Weights of a small mixture-of-experts language model, trained from scratch on English Wikipedia: a variant of Muon for the experts, 299M tokens.
Below are experts of layer 5 (counted from 0) of a mixture-of-experts language model. Rows are named router (the router's row for the expert), gate (a neuron's input weights, with its number), up (a neuron's input weights, with its number) and show model dimensions 0-127. Each number is 128 + 24 x the weight over its row's rms, rounded and kept within 0 to 255. Numbers have three digits each.
Before each expert's rows: "mostly gets" lists some tokens that are sent to it at least half of the time. This comes from a sample of Wikipedia text that the model never trained on.

# expert 63
mostly gets: " Per", " Bar", " Mar", " Com", " reg", " min"
router:100178152168114123137146126119107147145141076141176125114100115134135091153092125136131150096145096145128125162162118118136166157098117166099117061114128152127122120118109145160135116156125127183128137140129145140112148110161116100159146160095156119117133139127137115159121102115147132150066130116110143153122126136109205143117098115162122125170174150123150127125157133119121081133149
gate0:119116107128089137137106131150137157149113147100110130128134122131115116150132126129159117071076109160167104141115109124132126138134104126124134097091151136139142128113086133168097098163176128117160137149109165162102113105152103107156151134078121135122131147104134150093102108090125184146096138122122134166103110116095158119121144101100143096178135151112129188125148128086140083138170
up0:125141143131135082110142106123154107149146086160085122121131180110123128131123100137112125133123115152161103131118114136189112136162133106166157149135091138085164120170175108103098110112147112147139119117106138137171144147139153119093144123138117125158056095108160109138088157152155126127125136123157104120149112112109148123133173126105150141107055141134146146128117160161115140137161
gate1:143110128161131164153123082104109106144134119105110148075121122139126089139108094088123137097142119126129149148110135166126172130135116126090133089097140098146098153132143167167104150107118131169128119140157159130174151130097114137118158144120114150109079094110125138108145107154127084145131125097134110145147103164116209153111108126152107111114123162154156092130131132146159089163134
up1:165133065124091160120111149171129095122142085114118118138146137116092156122158130122111164102109090146123113189132126161128137128173151136131138131116155150154086091140085146173134133127118112147136130094150129145130104143092177139103132120143133121093107118100113136118142096153139137108114167191098109175146151144118099159168128135147115106173128132115129155142106109139159114133149
gate2:126155111179145133136104147119125099160102109158140117132163117104139078128131139149169135107112129151140156123141108124122105104083139183106135121175095092147155140118127148153124104153157140087081102138125096126123109084143121128143166139124151163117119118139144119159112097118130108129109135129115175168108124124097176142098106151152135123119147147112070089151110190105145114129094
up2:149136108142126135112152125130106133155134112140114134116119131133121131128126154120111156124102106126142143127130175096112177184113102100151162126144085112133133086144136143161135174125112107142169126154106158125054066145142102099170072154107139094126160094145176120108145143112117118114117120111120071130119131133127116114149089130113113134089171152146118115102117168118122120172135
gate3:124111139128124162107163124133127123094091169137135175143100127110135125146117114147106157126112110126102182147070167128153167137110123110100123102136115171111134123151141088140138148139137079143172135120107117173117114128159139077174141112093134144143155126161149149140129118138113145168121149108108096145151172130107120146162126128194112139153165127143147142108163130096097137087115
up3:115136092115092096102104114126159103152115138100148140129168100161138085167161087089118129138137113093169112098136111147160116148121144136154112113123137111129152112139150128088085137128107151117130144146122118132133111122144087117149097129175171149092152146103148143046157104165129099144120115139148140133123110187124121105126119162140138085146102120124094131159129117136114090105097
gate4:159153142148113143107160148151151144145104138082143080145112104152098136171120116152119128095134102164109112169119123138085116107138117089093088120089105186141098124135137153129145147137140157139122126134141152102162137172144133130137116107110160141118126191107096078122118095138111172133144118105126106137125091139106145083146166134137112130169121112125091129172156092105120111136112
up4:141140127116143108140107109119151085108139176132139119140178152089099103151126150114122142099135139108130186149161105103159112165149113149147105181145154141131102126112142163101165159114097123156085128083093119132159121126144130107082157089158144103129088106152140133161133129140084113109112129150109124130120150136118118157127112125170128159090106080171147112138114133107127135134084
gate5:114167128107131156142112144071116167102129107151141099113121092149098107130097128130136172124116073120096141127102141145139140135128135131130114147127157097163140094093118140179106144142106158130131144162105114142101175121126174113141139125138130131097123190168127126078122123110157133122184110158166092129125093127136148099140066095149153150095134128142121142140094104125135118131157
up5:086139114098120133115065138129151122110084138144132105090079140135136122143150148143118132158169168119152138079148110128160128125123121130142109131129097087120116143155150100107222134126128162122097108134126109149104146085141120133143152099099130130064129133107128131092130136132116109119104150141186162118157161128128142122139142135172106096147149140114108158133127111094141136118091
gate6:130130170139129160091103122108087077105117074143147143134104127158123079152095113098117143121115088127174117093093150101159158152145103133122135088106121144181096157100125150148126131145144138104123154091135141123108119109160127117164143158120149119137116133125138115128118091133133123108146067113136128112156111078163179136153153139134118122112159153123118109104089113124135072127107
up6:113117121101167082113171151146130118125169138131144112136104100098106108120115124132150109089124153134129103155147179077143174112130139137117125132159100137125139117116152147093105125154148106144087154123109128159114116109166142078132164149104117165133130129134112102129108132150163128072093131109138174159105142113161177125153171104162158095145164100131103133135137148158123138155100
gate7:120176087137094132096135148143134107103125095131117158101083143156132120166121131118106139132144098135110105137141129144117155147106111163130128071116163134145097151114134131169144136090114088145183105162157166123087125129141111118155083157099100122123127097131105106149175151150154132130122098145153099126089121113139148163146175123116117117131102155162183099170136109109136119136117
up7:136123133118116117106145095076131165141115154127158151147161104112122125131106088133173140136127178134130117161143153145099101081124159115106156146092132102186110118106113149167128161115111098094138148119127186081138103128156135166161137137180170121101130134111080132166130122156122125114150147108106155131123112128160125104155123160126167108119146099166103146129138101098134132127150
gate8:091115151093172123112081110183140155145159094124149107174153133114115126157103157122182144131110095119096128132100089176098165140118137135134119078120133136122130116119133080119128143123109122125133134152141142107149180134114139114103124175122140147143155126140123153128149137089117139144083135162120121107152110160171157164126103138134123093112146145138127127119153109134177098157186
up8:136121134129137115135118126096091091097105113131111147136101097135102144105139119139128101138116106138143088098152147133055144115094137143144133122113114113146194172135133129214099103144135154137104124096098119128124121117092178168128138133105103115113091168122119134117157137155148130130130122111098182179114138149107138165117147112125122167130119130129120108112107154154125181146099
gate9:146123132134135118113145109166137133116151144173184135142153143146108105066157144139158123096111133131112131112108109147132145104127133137126144119129076156107098144121105101139089071144158096127112150125116083125110140163147065105119183134132122135134115121171100139091109096094139125106072097119140162103142098138101149095145109151148135103175124178141145123137144134124149151130119
up9:148155112134095132165107159146077154076146120162165129120155124107059168124127139126153118155113112139151132149113147138114121108051149143115146120162130110131113132135171134080128150165136134134164106130129144135145126132113121093123124141133206161159112173141167108134104122172168123115103126129101100139155128098156133128099124136119138154146133114106091126143122130107109106130108
gate10:118115129124101154117143117111142125096115145111095162143128131164118126134133125116138140096181072121111130152111111150141141102116115175122145088067167137137131116143131107128130118177143108155173112113108131169095090091155149116154164131109183172102097096117162139093153111111106074107116127127150159116119150127115170144121099111145122173117147125132166117121114103125092148110118
up10:150146111184141136144161121097115139166106160136114163133108124100126098164134149134111169156120118111130130165106161143163144135093155125115162132101130151096107115134145116081155128097108143097186126105122121104108157151114107109138104104146144109155133113148135117146100103105135140153185140157145144089130099160147109086184123144077100115142119131103123106119156153155127142150082
gate11:108112155139075120144161162112157140148146099095116115111096155095146122158140110140122167100124084092144161117095164101159093103133119112110125087180134159188107082135110115119120119127089117138149123132089113144132147115096077139110137121127118135135145117095192119120098164142120142149121103100123113119131146139117186118118101143129150101128157155164100140126121118128139105109103
up11:110163091123178096116143125174124140136119157137133140128147136119107081095141104131101091124120079097144116154103104167124141090133148152170146126121095136126109127140151103148094116142161136116116167107136164100134085136120139163163147132129133137149131101131084091149161122167102097149093105136099097150128096108118099129086142121098111139116109089113096101090155128105113169117099
gate12:142140130164146120071140121153116141126157159106130125131119135127157109135097139130132137135100161194126175078115104145126110192124105114094118111127145144099118145124116109099128154130138156132132137131076110133140147100158107171104171139091131115124140120140126203104146112179137136118107104125183135141147120108115148128088136123158093091124152097108128143135099118102127119107174
up12:081113125140103137157146132108122130088120093091134151139104116146117099094165124147134095083119142110141092136125115089156159072121122120113163134091097103129167162134136100151087124143156128132131080175132144151148098139131177143141119104145145183142156133157117103146131114136116118083125088150145147129171136183113118156116102115121162144138172108140134118140126119129124146128082
gate13:144107133110137094142154184137095135159110088118116104086133126096145097105074140130109158135146119149154122122167136109132119117094122119095124126112104127126126153088149164118169145146103147134094146128128191157140123099157124117142109142086123132105097158118128137163119149122146107146125148118092179144155164142150133083160105170145135142102140179122077093106146114102111132127108
up13:147127147076097140159088123115125139117110124126157141130157132091123087158123149112077131096148139166130115131137127112100152170132152147138083135140137131101117143133109134173147082084110133115113130111095057106147153141072103130117107130100128144146135097123128169128125152095119105148140113144181122184163133117135117171108103106130117139115137140137126167103161137087106101138149
gate14:130134156179172118128108076125100127147096081121154131098120145131107087154069158114166142112157124140101136145136185122105153154169135137125131108087118139096129133116134142137099110125128147114108110174102152167122118140161137139126173147106173110153143120109112149132125126115146122108128125132149160150122134151102176124103099099187166133132124140125102150134110125178119112175122
up14:131144099114145094136126130097119137151126109112168132174116127122133128150115117188092065127139110081148091135146145108141114177140147132155150142099151123140120141122115104133106135160129121128122107134086131082098136107154127113125147142123101094132110154080149109134119132147133089163100128150159095132154137118141126121106117159176179184108090150094106138102105110147159096128081
gate15:149130135157171134109128114142121149152130106119111126119140118138097104135095101124132133152139131134112105144135121143143149117096151143108130117147156184119127121084080170127131144111089118179114102131151182116082168145161134136119151147088123120127144111139153094139152107115150133178124164119166137098132083166157168177107134136080111133151160115136118096139153061146115126110112
up15:138144102109155108114106143141127115131150129173124105116171154126116119173112135091125100099139141152117101149125147120093163138138105124109094144153068114139189129091161087135110138150127095098127109149144159135135133107114128120089154119149124175156164117181092158135127099074112161118153104101122175138115140135122100131100114108155143155133158107128182145144145127090123139147127
gate16:124103147135144146112125151116086130174122141152159154147170126176132155095156153094114149059146107165135127118144106138095146149144132130147154119121165151132177111112126129146134105123142137122129123128117110089105146123102147131145141169132162145129152127086146139115128158146150195138084101079146145116142127142121138081116133109161130089134131122124124166107183172122169115109110
up16:129155158114120107114105153109093119139108096120079115156100180144114142126162109171122102078116104138128134159106134115088118115118118135125121109131120123120116122073131095128121189146138104168111121145129114126099134104116109097108121067096147106149162111114105110133161180111148101101116074096158132135097124146118141130097147138157160110142159113129130142146148100146150160179111
gate17:149150171120130103098133134105143120118117130132125106126074138138139086141124144135174114085122106156077135145155150146142129132145118108117078103107085119139149171080110104124123110148132071161117141114145097171084128110120114100119162140111144158130124144170152110126124141168132129150117140082174143143154084114128154154141128126169137131106153142097154143132135081111132114183129
up17:142141148097098131092142144128127140164104144120098091152140090094156154098127117165121102130128118146136169148113106162107113137164133111101129155104084120123095141151148147067116130156093121109144107109140134146125127135149145120105137143154154135116080148096086127142179135155180160094111154158166117114165116099114113104098144132140167113110128099086167130128125153096118106109165
gate18:109174164138128126124147168148145129160126127153115103087149104161130104083157107126130128107125091117171110141145129131144122145145119159108094119156145118116130110111184116131085129125102098138142101131137080154091148124170111059135123127131168143179138183137098120092131120153173153161109163133131128141115116144132131121102101097112143095152151132149126149128158185149131117139145
up18:136168147102118151126138171113171089172111139142123138148142121146126168111091131121122133148143089154125183079134119152125108157137096156159110121153093114102096148151117189124150157126124125112127095121124089163090136130164094150126167145129100131104110145137164129141085121084139116121117136110152084144105171132162141173131137131137077095122133115128112163124128126135139128167139
gate19:125128129115170138112192147112096149178122096126166164142117099092119129122146112080119157139128129157114111123146110108163143171131153164092110137138112150130136119113100155119098126138156168104114122097133111123104168153129086089098151101122171128124108106131150111153128105083111132133086170111108150123138123094141152116107155077124104110148149156091134104172127093105117114118118
up19:093141139068153095146163112154127121145130131155133134141125099152085099135110114132157081112113151142119166126149113109116127156155133106131094127127136165160104143104089176139130139148121142137111136159168152141133136137131095099163165115095168092136101082117107147108157167126134200118122158083131133144104078135109116125162122163123124085148139110129093130127151144112140128155136
gate20:115145122155123094134160113123111129125167100118116110083077096141137075139110139151106140109088115173107088105155171080122145111173144088093137113074113136161112172098112127148133131117136120142120118117147151124171139131120134102132167146113098134098147105132121096144152108134138126138091128122151104143096130133114159087138143189133119088173143138168155136148128153125148119149135
up20:157090145107141111169103143117121120122143114113117115135140151145086132125082100059150090124134149130116127112127133107125107129112146135125131145191069147114161148105159107130104123140132135109127143120135128088103140171119131154142143141162096119097148146106125099094115192092107139113158127110143131088080133121114134152125165082102132161103124148154141146145118098140186156106144
gate21:106117124129125137121124116108170143146143101137115153109118155148143094119085143101141135110133112111111068136170111089104145156080141112102192141083149160119148165098106111156109152140126099139128150123093162125099125109122154086138115105114141127099121129100114166142153126102124152134110096090159148137114138108122118124155125102149119179178105118127148103101131164111174126075148
up21:103112126135122127122127129131080116125113125146151131138154125156106088092163157086109090169140087165119122113113138107120124110105122113137113133161123112157114123104121140142141139175133169118140171133137143084071117143139202135087166135092122143110126093133169134124164073151142106113146105159090138125185110123158130110117122142098114126115113113104139093123168143138123088116107
gate22:139107132127125106130160119114105152180125098147132111121163112160117099141095140118130131108102118170094116133113124098132111152123094120135161076125141135120146147102143109148128151160108098141159100154104149088125137120115108110174096159104122165100158172096136155123086112087114126096116122122113110127130133095139126167123109104114152070161146127085146142128145151093136071107071
up22:117150160125120181130127129143158125153153154168124128129102160122147107122131146143112176103140136142096153142107071145158133131097123135074118138144111153183123107124144157169127103147133146120144103156091147102112137089185149124138090133096133118179108150083121124109125091110125110154157128124083129160096118132124135117136123079139190138098114137137142186130145131130116132116130
gate23:134166144156124098115163127125120143159113125121134081154103130122133084160109096132101149148130104123086118113101139132121168149098142136131100115159130116128068169157145158177131117134112093136162107120122168129135131146145086108156136147114144119135123168153129112158118065142130088153073132136193139132139162091122125157116123107148084097126164149096125112145138105134124130144103
up23:074156094115121126116165102138126110113120150124099104154104114167176120144102118124108145146131174141108151133114138137091125135160119101118126073152124112157133181139096158160121140146168128141171142097102105129112161098122144136140098134130179131105133146151148146132110147128076147110140122146159153096163140161092151154145137125158078105190092150096141111123129127120134144137123
gate24:125138146128110143131114083131125135156131129126142117114074150126118106126149099147130104120166078133151115111127143109150107139128108129097133110121083103112102068143164188173102102155132108143156096088143075149085153084167109122148149132128136149116187133139080145110162121109162153155088127117127118134142127094107117155142171146146126121155123119163112144110126133156120098122143
up24:163117164141126142130109175120150139112138100104100190072135157148116118140160149150116109137134150154129142140134082093137156089131127106145098169131146107139146114136105141117166155132181115139103121125151122151086165162173121101155150137145115127149148141122158139164133131135121144125136181112156109147130111129138179092113103121148163079118098187122138097116136152114139118112124
gate25:116125097167112143089122087083127145168134056098154107124106142132117104128121084114170129137108113133091120096159150156114132160106120110155153151074139127123125084117069159158130146142112133153102144096115110153095100137118121104106125151099106109108109094144146136133152178096095123131089171154118144118155117136123162144124115154114119103111122098122102096143135120150108116122115
up25:161125133138142137111173145136113069138147083114133107179111110122118142137104088107136134110164128148111140134132106140135083155134157157085128139125139158149148138087084138112121064148181120162176077127109147144153129132109137130118112118072148134103120129084124102124153098149153113133161112105119101122114099118142111160101082109139153105160143102137137122131098118135163110112136
gate26:143119100138118091111134126130132130146142097134158147105158145112122178145149152136162137118127108141110114110154121095072136153121145153138153138082145121125134130128077146148130100118152095118137097159085131135185125127138129092136106165126140164092156164164131124118172140146131129119122137124157126147115119131089146099127116069125115046130127135109159168095136148119132102188114
up26:142130096158145097134116140165154143128110146110138094135124161129102131129137127151119152123137110178084136129097135148133110124130118100080155092079129151150086142108092114148159108126143107109152147156128117140118141110198177118123148121130134137133158112123139099145147094165158148116140151123138124189098163090133173111127109137132104074115171123088071126129110146157132129107127
gate27:148194140144115151107126124116149098101180099124192147111109113159156081069174124156132135122116100160117121122113173121112090138124122159095140144129124104093121146168117102129150127141127135116126139107131117124150106144134109116100161166106140130125174143136077120100134142134121158111109140117127101120133114103125131125141136137182131082157125075136153072121128147107154160133142
up27:163088152134109130165107124128154131128108098098141136111113137121186129148123128117078112122111139108135114084093126148137126093128099071124141136163096102118107117116155138110150123152131109079186145115175118103139117122116160136148148141111101118103115071131156149132128146112138162117099091182132167104136134124108111129056112147136129093170171127106133137144146117137109113138123
gate28:136126131172125102116127091141127117102090121128164157119120160126129133120124151124172178101117103144169053120104102108129130164124104150113141093138142139110163075141113122143108116149132122169153141096149100167104113106138128130151144136129109157140154128101083141159128123134140133144134118089129137131146118178115128116190132115170132099158155095100160109105161110142084090139114
up28:158143120104107150108102132114098157116074125157133123157178154065116132096134127145149131106164101107132137107128140098146106115118146119140171130140103133119104100191119176130113116156144142119134127054121118106131071124128136139128120124134143084114125121115105136108129108124180152117180142101133134070149155128125127142115161161119099118123122124113093104148137145075154139153134
gate29:151132147171142157136142124133154160119125092177118150127091125137139089116122114137124145097163109135139138117106132105130115164109132148163147053166149123103141140087153110111086124132117121153119088141118137190161149126157132112133154128132134142117120167117169119152152110168157125142082130089129120174114114138154155120145131136119127116147146139146143208100176145128106121126147
up29:146106138131131150150165132152133185130078135140124120108101065122092165092157137122147122089122155128165113146099088163140144138118136105154122097111153108127098106130143110156116109119132139120118110116109132109127135151129138102110161174122129081110128168137093103132135128125175115168101130087163115188126088110133112135126136154151157097142133131119109162087194151139114126126127
gate30:096168118174148091119152074111156164093151101123133149134112146155153143113109132139139136119096097158137149097166105136130137136126122141129122108096123143134145123082108109122137131138166121105106155191149134177153145085149107085101157159101081143122139114128116162157156163142115101126102112143147136166119108138119141125089109156168123063129134150101124125111145132149094118115138
up30:141140126127115137104144129116157123060127169094162056103128101087163124137120126158092118125111088161103090132176101123122118101102143091136103140174129098113127131158110083134153131133147129095132184109131128134131125107127125133124180096136079129168145112142136107158123151111167149145120141116161130137112125143131134112134088141133090103095118129130132134108138146171125126129077
gate31:126102168143147123103103114143094119153115075121135074110095075154123083134132118154164124106119122152191152110097134119127146138144131144087149111149154122148113123166142124164127123134137099138121135103123180119146129141146137080134102164111131124101089091127124129139085121153143120114106112137127165118147137146076117119152152117120118161104120189174125136130100089150110097097132
up31:127135136138102177119115128151129157127158141161126103159107108139068101128108156152087101091136170085160122116130167159147114110135160153121172137145135087120136132121108163120126081118100122118145083119135164127188107143156116156148163115107104114146117083093151141107108106108145159177110148132109129096125143111144139168152103138103114105153097111138129128152126164153129119125098
gate32:120132143194126152139121098148127146130123097149138167122132100145120065097176155126167159130108178149155113137107174136117115117115129134074113102119132146140118131130116122183096128092141142140118146109145142171134126149107120108135128117119160141152127145142136103116147141122137128109119086115168087150087096104140164143119098157166126187147142157138155119132117112113116062120137
up32:110139166149109097114096141136103143097116078100148146123104114125128078123144128139094153072120172122128145129116125135121125081138135122141117111153111123140106102122132083129127088175135146164124126108120114131104162099173132096104165161124101099150135128097169123136094133137128131122102154105106152105087127168132138142129117126119176141103108081095125114121164094165154138191146
gate33:136175165125157128173131155103108105123103117123109124143119130132171104157154091137188121091118141152080147142139105114059174124104135133132129087102141138103069126134149153140138099161103134121138157096145123163118101097145122111157136110152146134155175143101108104165126128117147112102125099149137123106172150148138109095122118108154157114149141155116135125139076139135116115126162
up33:158130137110126145110095097139122130154113118121122132155139135135104130097123084153140137079130090117117152167135099138143143136114157089135139135145051117144107124177081133082117149102101155116103191125127111097145129134151149139155102097180134140153138168094144101155117125065125127142136135120132114161133121126128119092128086148160138131118146122108083125143109075111104138106120
gate34:151104118134133137092130117137108149127108143184143132152134139156111134121103136136182144095112110116148104107169088125105171156128124117131153106095132161108132148089098131109106102147146131135132112127091123155119114084145121132154192161152119108097115138074125152078153105114130141120109117115119185108095100121135172158160138103145153124085140143085148108134112118135145070121119
up34:132157107087103200159101128137125115131146093138098144138115116158140087140163129128115129126154144141130153086129174134098113075149114136113148130137096114082147087113110131115121096162169126147096139167095150150134111095087132102124127089152139114132136120134149134127131104117116113077128131114134130096118108095143113135147168142136116146122131076197127079082134123124146140130135
gate35:150158167179116106119153121104163141159150140151181115109136119105083150134114113137167121081105110118124118111172091102140135153160117166159131106123124176112148188118155133121158131116143127116120106123125143072117098128149134169161119153109170172131105135123158120154193109147141115127103119162120144134109139101130140099145132149130173090153106135111139118132113130142095126142113
up35:138159142087127131186112154124109184142136135120119113088103156163107136161136109145145121124166097089110105136108110125117154100147121117146083117111171138131161104159164116134135096115123109156112105140151077110151103127141126120095109147151123164125110123104154128165146151133116132119133137106101147126099136158094139129134150162161102108064165124115122154085181134113167157146107
gate36:133160154113142132165117114143139136107084100100162130153084132118165121143108131130152097126084127091130149096147138128140128120140120136105140078118142128084114166172113118096107151132092123140180123130146078122099156157121135103157107155088134108131168112091126170144139136104091139143125083162156137119132087075110105134127110121119123092149174120128167137108143133138095156152113
up36:109163154146107157124153078105127125108132122120115122106110136127108104086128152128143111156146141143141118109090134170148110126139144147138113127116142127147126121139106157120133069120164182150101077070140139177105094086148142125126126137147148122091108113156181135137125154149105116086082096111092115111134149140110153116131097114141176139096129156125161127138130075123166159142111
gate37:125097145148124120152129139147148119190113099152148103103115148133118117083136127140132121118137092115132118187160126148138170126140160084112113091144159100151110123117130092097135169097127085156112136136076121142114124116146164124109139136136111159146133084142114146144121079143124133139082098131128111143106127138120127117075102142151170046136125127116149124111134106133108129076167
up37:137143143105141154104219152085143111131162144116137130100141151144138127074097108149140157139138133143079125126143112121150122138139117104110073124128119148131142121151101130075139165127127147159132120140131133109170106094125159161100120105089118120160142146106158143116109156103122102151127086127128093152158080130126131140115086151150123099104113103120106124122153094163187131121115
gate38:143194127148125147153126136187159150125094121093122148106084076114122137139152130140105149090106120123130121144133137131141154103113135152150136111145083121072103117141134120115149133116157092137148105079133130140096102093115137173117126171098110129093102144156116127156149124109105088137088068126128154114134155142094150138139108113184118128126143138127136135161122114098126101093093
up38:145097120155108147108140119172130099144079120138109115131144122133142118155107143177103139158116157129121142127125140161113107162112154147099157115140123136159152154155053112113135109121102115107133142142132152134100137168143123106168156139124158115119131124128163103158095117110122157110160155145110141112125122145179093121166107126134074152073158173114101113156147129119152137069166
gate39:123076101119161139106117152130131144149129116171105116126091114107129139130122156122149118121122128119126140144145095136144151136150096162149092097149181186104179160111123128155110145157140104160116112150077152186115092121130109166147125164125119136125128146100152102108145113140125089167117147102135146135119100119149153098138160084167092122160143180091133123101115169139121136123132
up39:130141144130097158137112109153102169095142136119126178187141130151143126103121120131134152164156114212073132115140137123087097104120154131087171165128143119114130101159097128087108103107134125082138120132177137141139126143157133128131170134139130161132142119128100118131134119141135122090125159151105112146117116142095097147116095115091090114142137175138086155140105140091128124112112
gate40:128149113117145140164113106123120115118139128099140105144125183147092145157132146192131125136133139125171158108156115080151146121145142158109083123120101160111160121088133127133121088160127127143105154113139181132169096118132094095127134132110141141134112113085198100111144163125138124183065132125148154140141114153128140114129127174156163133105103135118129113137139128130120080137097
up40:072106110131136158129147117097100145108139117083043116125132117144142114106150156141146132124146144137165153117101139121133114118142143124136118127117098110118099120113117121165099097115110148116127158102101165145131156105097140102157159135099096127118112157113146151064142097121157142139139137118075122127107110171113168093118108111125164149118101156062127161106143146093156104129127
gate41:108149147136127117119149146139122098162135087094127155107103153143139109144145158130137141163157133115148108130163084129140159131107146124094094103138139130124149085084170203145133120147147139174097086118156135122115135143109098107162148154108149154125151108131145115157116105079116129109100118146121147157107123095138168073153127141119147075153141138134130150094129091165165107143133
up41:131070119132149100143122146125120143164139166112162157146125149150152100138146143114171092163139122161118109101138084081120156143148138125095133097141088133159118146137134119141123141122087104107176128139138088142120101095137079157150154138124126109129146116145103118100151102134126145094133143117103144067156097101099177166135102151102121129148168092145164118114110104160097121117137
gate42:140097160141145183113117180158164125141125145124144120157124136175113104124108106152059114100106110124135150100077114137126160108130158160126158113121096159125098134130118127165126111120151166159144138111130100140114116121126099158148089126124129117145141185120160109109081155129156130095133151123120085101156135145124169127099117098183142109135144163182135124142132125121136121160140
up42:129160126135099143140118144127132109162143105168146091123111095173132117114104106140134111124107153167122122147117183128119149118098123119107137149137117167140106135172127117150075082123108138120126155124060122151115140187158124137151171160152168150132164146110140106143156173135165119113123136168105151121123074119155131128093140095104153105108083110139135113131172148142130112149118
gate43:118189128138179159126126086133127094121117111126134146138134102124129114105098132111099107134126174136135086133130105129162154138106169141061103096131135128087083111108112091132066077131148097150099109121152119079117109143140154106144110124119135106146126122123117106129082110168116151105133142133102132167092126138151139095145144111144096125145182114114138157113137135099119137089131
up43:115145121147117110109104104142110156148096159119155161126125147143101109189153125130148153153101120127112058113116129167108165155148106150094128131147140170109146155101147108116090121095121149156142140132093078129107148125130139131144128124109123113148124169111118131139091114115138101082102156142152128094149155159070076147106145101114092134125134118162152117173136112139170095125145
gate44:127160173115118163141126175123103152128085079179121133127115125156128092154149151110083150141115135168131111178167115156115174124128127155154129130149158118136143167119108168128160118146157154118110127150105102098101138109150100106126148172091101115133150131144156141144114053132124135138096147126090123118126135123133125100113093133139113155116150149085147117153088131121126084123120
up44:124145118133125094119145164086151108145111064092149128084109159130139115123094113122161135184133113088170117101137115151139115120059132157163159150109114125155134125128166147150121112094174119127124131157105146155117127120166089125128174162075115130140152129129157103140100096102119115131134145115130149142102090126126174126150122149130120098096140130158104139118116116088117130170126
gate45:121115124103070126128129117132129143141144078078140130131097165142138097162134123124158157149099088124127157140168118086160159118096133160118115116135104147136141114139093103134130110096146139118121113160101168123183150109132117124118094160173154120128133144130125144105103142172137136121063131099114104116118115142149123123085073175115127099114131136126123126161164169148177151118118
up45:132135160092106077134118118098170111131126179158127128114114144087107134099113101160129125136132120112119133130141127114137089123127130124132125134152128138149136211137142138155082129155143146164176104112128143133108104107123127151110142140118088137132121101118163144128116110143145130192137081131093166148130119110120141166147151048151102119136079164126122140098146160162149142125123
gate46:143155052118105140137162132133095133118125135176146117074084131140125112126087116118112187097119139143143147184151133098113118083130116116116133120131113179148146139135091136116115122086121108157141124096177150104127115107124085115149118116159135137142077135128137155157123101141154102122131177119095138118172114137117164131122122176139119101155149141147139078128127101118129131130144
up46:160106135175132124149107120113115122077120119071135133082126131132149105112105140122187100082128123111107147114100152128122129134136134144125139136105127156145150104115110124110127127170099135100109135117127130070099146130134158153118146148140110139133096125115158159157145088092077155111113156105109130109108144152131114105128121142109118063167100149119146082133146107056143108169107
gate47:144129144137118150114146173118124145134124117144121144108140156123140133152108128101187125087113116102131124144113092112142182179154119114128140086144136174120157132083084149123167125147135140159114135149118158147113149132087128111134098150141160085111133087121162160074128173121130159118125140127125124093121131139128162124131130168108152099110137163154116111184145130100174075112140
up47:158124155172149115094105113071144131110126146116137092103131160131114170129124076147140087118122148119100121103097131147146162104138111107095145131106125110155152141117128151194108101139117092095113129096157133173093097105096112154157124158146147122119106124124108126116174112107069130147154135133122097125122093115101176142078102146154131116133146144100135119168106141108113127145121
gate48:154167123170132119057126120096127123122140101153160127092132127171120116116158175121124161124112141150149125100169129117141163142163077140096114137107112128128111108103122113138163116145118128125136092079079143128151118133113123153131137155107182139158107153139102123111094115134111139183082114142107175090142150127114120153152120151140096117165122140088127128125123166142111080129140
up48:122124135153183123137128142103153124164160115132116069112127168136088134087099136070111138157110129144122112104132139077116132155110133163120136108111139119159166145106134123151137118140141110103128085118101129139122119099147150089185132106115128123072139127122111166164130092137119102171125134111151104103121143162123127103134160097095132081127114141136115133151123163103197113129155
gate49:147115154168148085118092122102117130141144125151162125124115128119129133133105170128156112130128119156139108087140125140081136088116156170128109077153181119142113112122118082132137106097100149153152084136123143102129155130091111061141126132155098122174141133121169140121107118137119108118147144128162139112101127099130187107100102099169159110170121127137128126161160140138153096135167
up49:143141163135111122156148131132111102123125105131149134121139123106140140144154069125106105110081124125168146146107123152176093126124153120117171137073132150136127118146071134126156137169116132138083178125166135107085106166149166114102146121102128163135109091134128116125116095104133144155118108118137128162136163131154126108151173096155110124089134119112121120099108104096115169063111
gate50:137121140168138130126143174111115159145156090163165138108116129117122075147078131158127118100145122127159122083144159130145149110123102190121133090164120138091146137090147150127105114099135108142105108126110155166092131125159120088118144068096125128128108122115155129159114129107134118125145154154115141125126129138117155128118118114096140114076116127131140204144127157172119083140097
up50:106184113150099122144136141148144106099083096115132117111152138203133113180181150122119145132087095160149093139124148139098172122133129103146140110115182097146142118155119142117100116128106116133082101131132143102138121095141117124102095109144118151124111087131151137138147125109128119121111127119145170109121144110144161111099150119068155123146126136086097074100129143164108141117121
gate51:118131148140110138121111153153149126129158102096145109103088148156053119112130182132086151143107098136119110120161118139129187084136102115118157126121109132172097120130147139111162117111120096151119156119135133136193094135136131126139112129119164129110176151103157130084110107134151128141139128113160088143115106101155161166093099146147096132141122134123168112126133109149166120092159
up51:116124139137132075098166091130120125129096101158076149091177108106121134111131181116148121160092106155142122104134137165120136122167124128135161155117092117093101158140076125122124148102104125099124116116118149112112136121099155114163150116148139103121112143132090131141102112134129167157107095086148088131119126120124069151146149134112120144115177134107141076108128135133151171173131
gate52:116155150154086106136134137112160132125156160124138145137125115170096123108129097144180135109114146178089128137144128118166135129129150128103140065108132132127111120128089158134107127136063139139109152158113109145059097095139134114151148182156172143104130142084105108155166110095152138111092130130158130146163108120139159118104114118146140111118140145081126165135137151113118102116114
up52:129140151157091148127136120100115109159140179115123101126133175074132130138127182136142168097111116102150099140148150083148145133151132115138144178131091114138121121175112152119155087118149139138118126116125114144168160129107158131096088146141142132080134098099137086123122113130096167082119133132136101133098109175112124130089150087141173159113145105135124082130143096121120112122118
gate53:082142108156124144127133100163121121144106108141117102106119061134176094093103126110144119076150142153148145124120140151143141148138148133132116110149142138048118122087170134161148126122140143155127080142122115135093139166135135150164147188142119138123116118115088116154132158130097122145129126083126130148099129117104168135127184156158132130180131135157137153117159120109124102146134
up53:151159068130121137145107102109144126106152182126100145168115088118150130145153093173137169155103118116145136150139127155110152158130094123163116134154129129091145122156135119071127132121185111154130125133145154140145095111095089094127128119098120156115103138141123139110137089109113099166110094162119153156102110121148105117139132122163132149179128103082122116094140134174105156145108